Experts of a small language model.
Size: width 224, vocabulary 19052, 33.5M parameters.
Experts: 32 experts in each of 7 layers, 224 squared leaky ReLU neurons an expert, 2 picks a token, a softmax router.
Training: a variant of Adam for the experts, 539M tokens, 4110 steps.
Below are experts of layer 5 (counted from 0) of a mixture-of-experts language model. Rows are named router (the router's row for the expert), up (a neuron's input weights, with its number) and show model dimensions 0-223. Each number is 128 + 32 x the weight over its row's rms, rounded and kept within 0 to 255.
Before each expert's rows: "comes after" lists some tokens at least twice as common just before its tokens as in all text. This comes from a sample of Wikipedia text that the model never trained on. Tokens count by the router's weight.

# expert 4
comes after: " the", " in", "|", " September", " October", " May"
router [134 141 173 129 156 147  81 194 136  71 133 137  80 135 182 111 179 133 149 141 129 165 178 135 149 134 130 144 125 137 125  73 149 112 113 126 155 146 129 118 167  38 144 160 107 106 162 152  99 175 120 112 119  99 162 161 147 139 149  77 197 130 153 204 125 101 108 154 122  95 141  80 182  81 161 109 112 125 154 123 144  57 120 127 162 155  98 140 148 144 109  78 152 121  83 159 114  89  76 122 110 112  65  71 106  80 164 162 104 119 121  93 139 147 121  73 167 157  95 116 118 101 192 116 140 125 120 110 141  94  87 128 155  84 144 173  94  98  93 116 129 130 166 112 158  45 137 126 150  73 107  84 111 134 102  73 198 116 158 188 156 171  78 140 108  53 134 183 152 124 144 112 118 100 134  86 124 156 114  78  98 134  97  79 130 108  99 113 164 113  79 126  72  96 153  99 110 126 150 162  89 129 106 134 173 142 135 118 128  89 149 137 133 128  75 112  81  80 118 141 156  66 124  66]
up20 [105 121 108 143 131 121 138 162 159 123 150 152 120 143 111 132 107 103 133  85 116  96 153 101  59  79  79 153  97 176 195 114 186 116 157  94 172 156 102 111 114 128 201 184 121 181 105 144 107 129  95 105 170 126 163  59 136 159 111 124 107 142  88 110 176 129 104 103 107 136 132 164 115 110 179 116 157 156 125 127 190  95 140  73 143 118 118 170  83 121  66 111  96 122 114 145 235  72 143 119  89 130  81 115 158 152 116 125 142 145 176 134 110 118  98  93 128 124 106 149  57 139  68 125 141 123  90 131 128 112 136 147 128 112 125 116 172 119 122 100 131 132 151 128  89 179 144 144  95  96  88 125  71 168 134 160 133  36 109 103 138 136 112 187 136 161 130 159 120 104 196 155 160  99 134 131 177 124 118 195  63 173 145 106 146 139 130 106  97  71 140 115  82 132 121 121  70 115 119 180 133 212 120 107 126 152 137 112 130 143 151 135  79 122 232  84 131  99 102 147 148 155 162  95]

# expert 13
comes after: " |", " U", " (", ":", " \"", "aged"
router [154 125 126  96 144 189 130 140  33 109 168 103  80 167 133 152 148 100 141  92 141 115  77 133 176  94 102 113 147 158 154  77 126 152  87 191 127 193 122 172 118 103 120 160 104 146 166 113 116 114 151 106 131 192 130 142  95 140 159 143 133 124 104 132  97 173 125 154 195  99 142  88 150 176 130 102 148  82 179  97 122 108 140 104 138 136 101 106 142 177 158  46 165 108 103 151  74 146 184 133  43 105  77 124  89 127 134 131 100 128  51 129 142 150 127  96 144 112 127 126 160 135  92 117 170 146 113 151 140  88  80 166 156 162 107  98  82 131 111 131 201  89  96 178  82 144 138 123 206 137 152  93 120 148 122  80 106 145 148 101 167 104 196 149 161 116 152 210 166 135 134 163  81 129 140 110 146 100 173 198 105 114 128 150 109 139 135 117  81 133 118  79 113 167 113  73  90 131 167  96 127 152 124 201  91  98 150 139 105 146 153 131 106 127 143 142  98 159 134 185 131 159 126 127]
up20 [162 120 129 106 104 137 153 136 126  82  98  86 106 131 167 106 137 120 123 124 110 108  96  90 130 120 111 104  68 120 104 112 122 131 129 131 174 129  73  98 137 140 178 116 175 125  93 183 177  94 142 127 128 142 116 131 150 125  89  83 156  97 186 148 141 143 141  93 115 161 113  81 127 130 124 106  48 113 146  89 114 170 106 144 142 164 148 137 149 159 134 188 120  71  87 112 148 144 142 127 134  78 119 171 120 176 119  44 182 100 131 137 134  77 171 164 134 185 146 150 164 101  89 103  90 115 111 159  77 109 134 130  72 162 110 131 124 112 120 103 141 108  29 131 111 179  99 137  95 139 123  73 120 157 175 149 112  78 101 143  69  77  86 223 100 133  86 148 103  89  70 150 123 104 164 127  70 149 117 118 153 181 125 180 138  97 143 110 134 147 149 161 115 110 170 122 121 114  95 170  87 129 177 141 152 111 103 131 110 205  85 200 139 127  67 199 127 140 116 130 139  61 107  89]

# expert 19
comes after: ",", ".", " he", " He", " and", " It"
router [100 118  98  90  91 141 126 112 126  89 184 127 167 134 188  94  73 146  95  97 173 132 122 124 107  89 124 154 157 151 163 107 135 153 139 207 151  42 224  82 121 125 121 160 175  89 128 126 102 121 101 127 126 119 141 145 122 141 102 147 144  78  99 125 116 171 114 156  90 120 144  96 162 138 147  98 147 145  89 151 153 145 148  98 100 140 168 112 156 133 116 145 153 141 100 147 144  84 130  92 182 114 173 152  81 101 108 151 105 111 229 178 128 108 101 175  97 135 119 121  98 104  83 118 101  90 185 171 130  94 171 165  81 131 182 118 102 148 125 106 143 136 129  79 159 145 135 139 151 166  79 126 149 150 137 127  31 108 116  59 124 117 137  95 191 157 132 124 148  55 147 143 151 154 129 141 187 139 138 160 197 161 130 166  99 141 130 161 117 120 134 156 150 101 136  91 136 119 123 132 112 109 168  93 164 162 136 132 111 152 180 156 118 170 209 165 152 172  85 121 124 198  84  76]
up2 [ 77 107 106 123 111 124 126 119 105 145 126  95 106  93  82 155 108 125 110 119 173 102 149 144 111 144 123 125 119 150 221  92  96 127  99 126 141  81  98 128 153 152  93  81  59 127 133  93 182 103 121 151 113 146 169 191  92 132 122 139  94 144 162 168 137  99 147 142 158 111 139 121 113  91 129 204  80  89 117  83  99 143 141 181 184  97 147 121 113 135 123 130 152 125 116 194  91  70 105 130  93  50  95 134 122 136 154 124 155 100  80 129  58 134 193  42 106 112  97 130 176 159 145 121 111 113 149 123 182  71  68 115 108 122 149 136 131 153 137 168 124 169 168 136 134 196 131  68 139  93 149 131  96 165 102 156 103 164 112 140 115 134 147 127 130 164 177 128 134 160 136  94 103 164 119 121  55  91 142 123 116 142 121 127 204 129  79 115 114 195 110 157  95 157  38 143  87 112 125 135  97 132 105 107  60 162 134 170 123 139  87 126 164 202  89 127 158 122 151 171 102 158 152 147]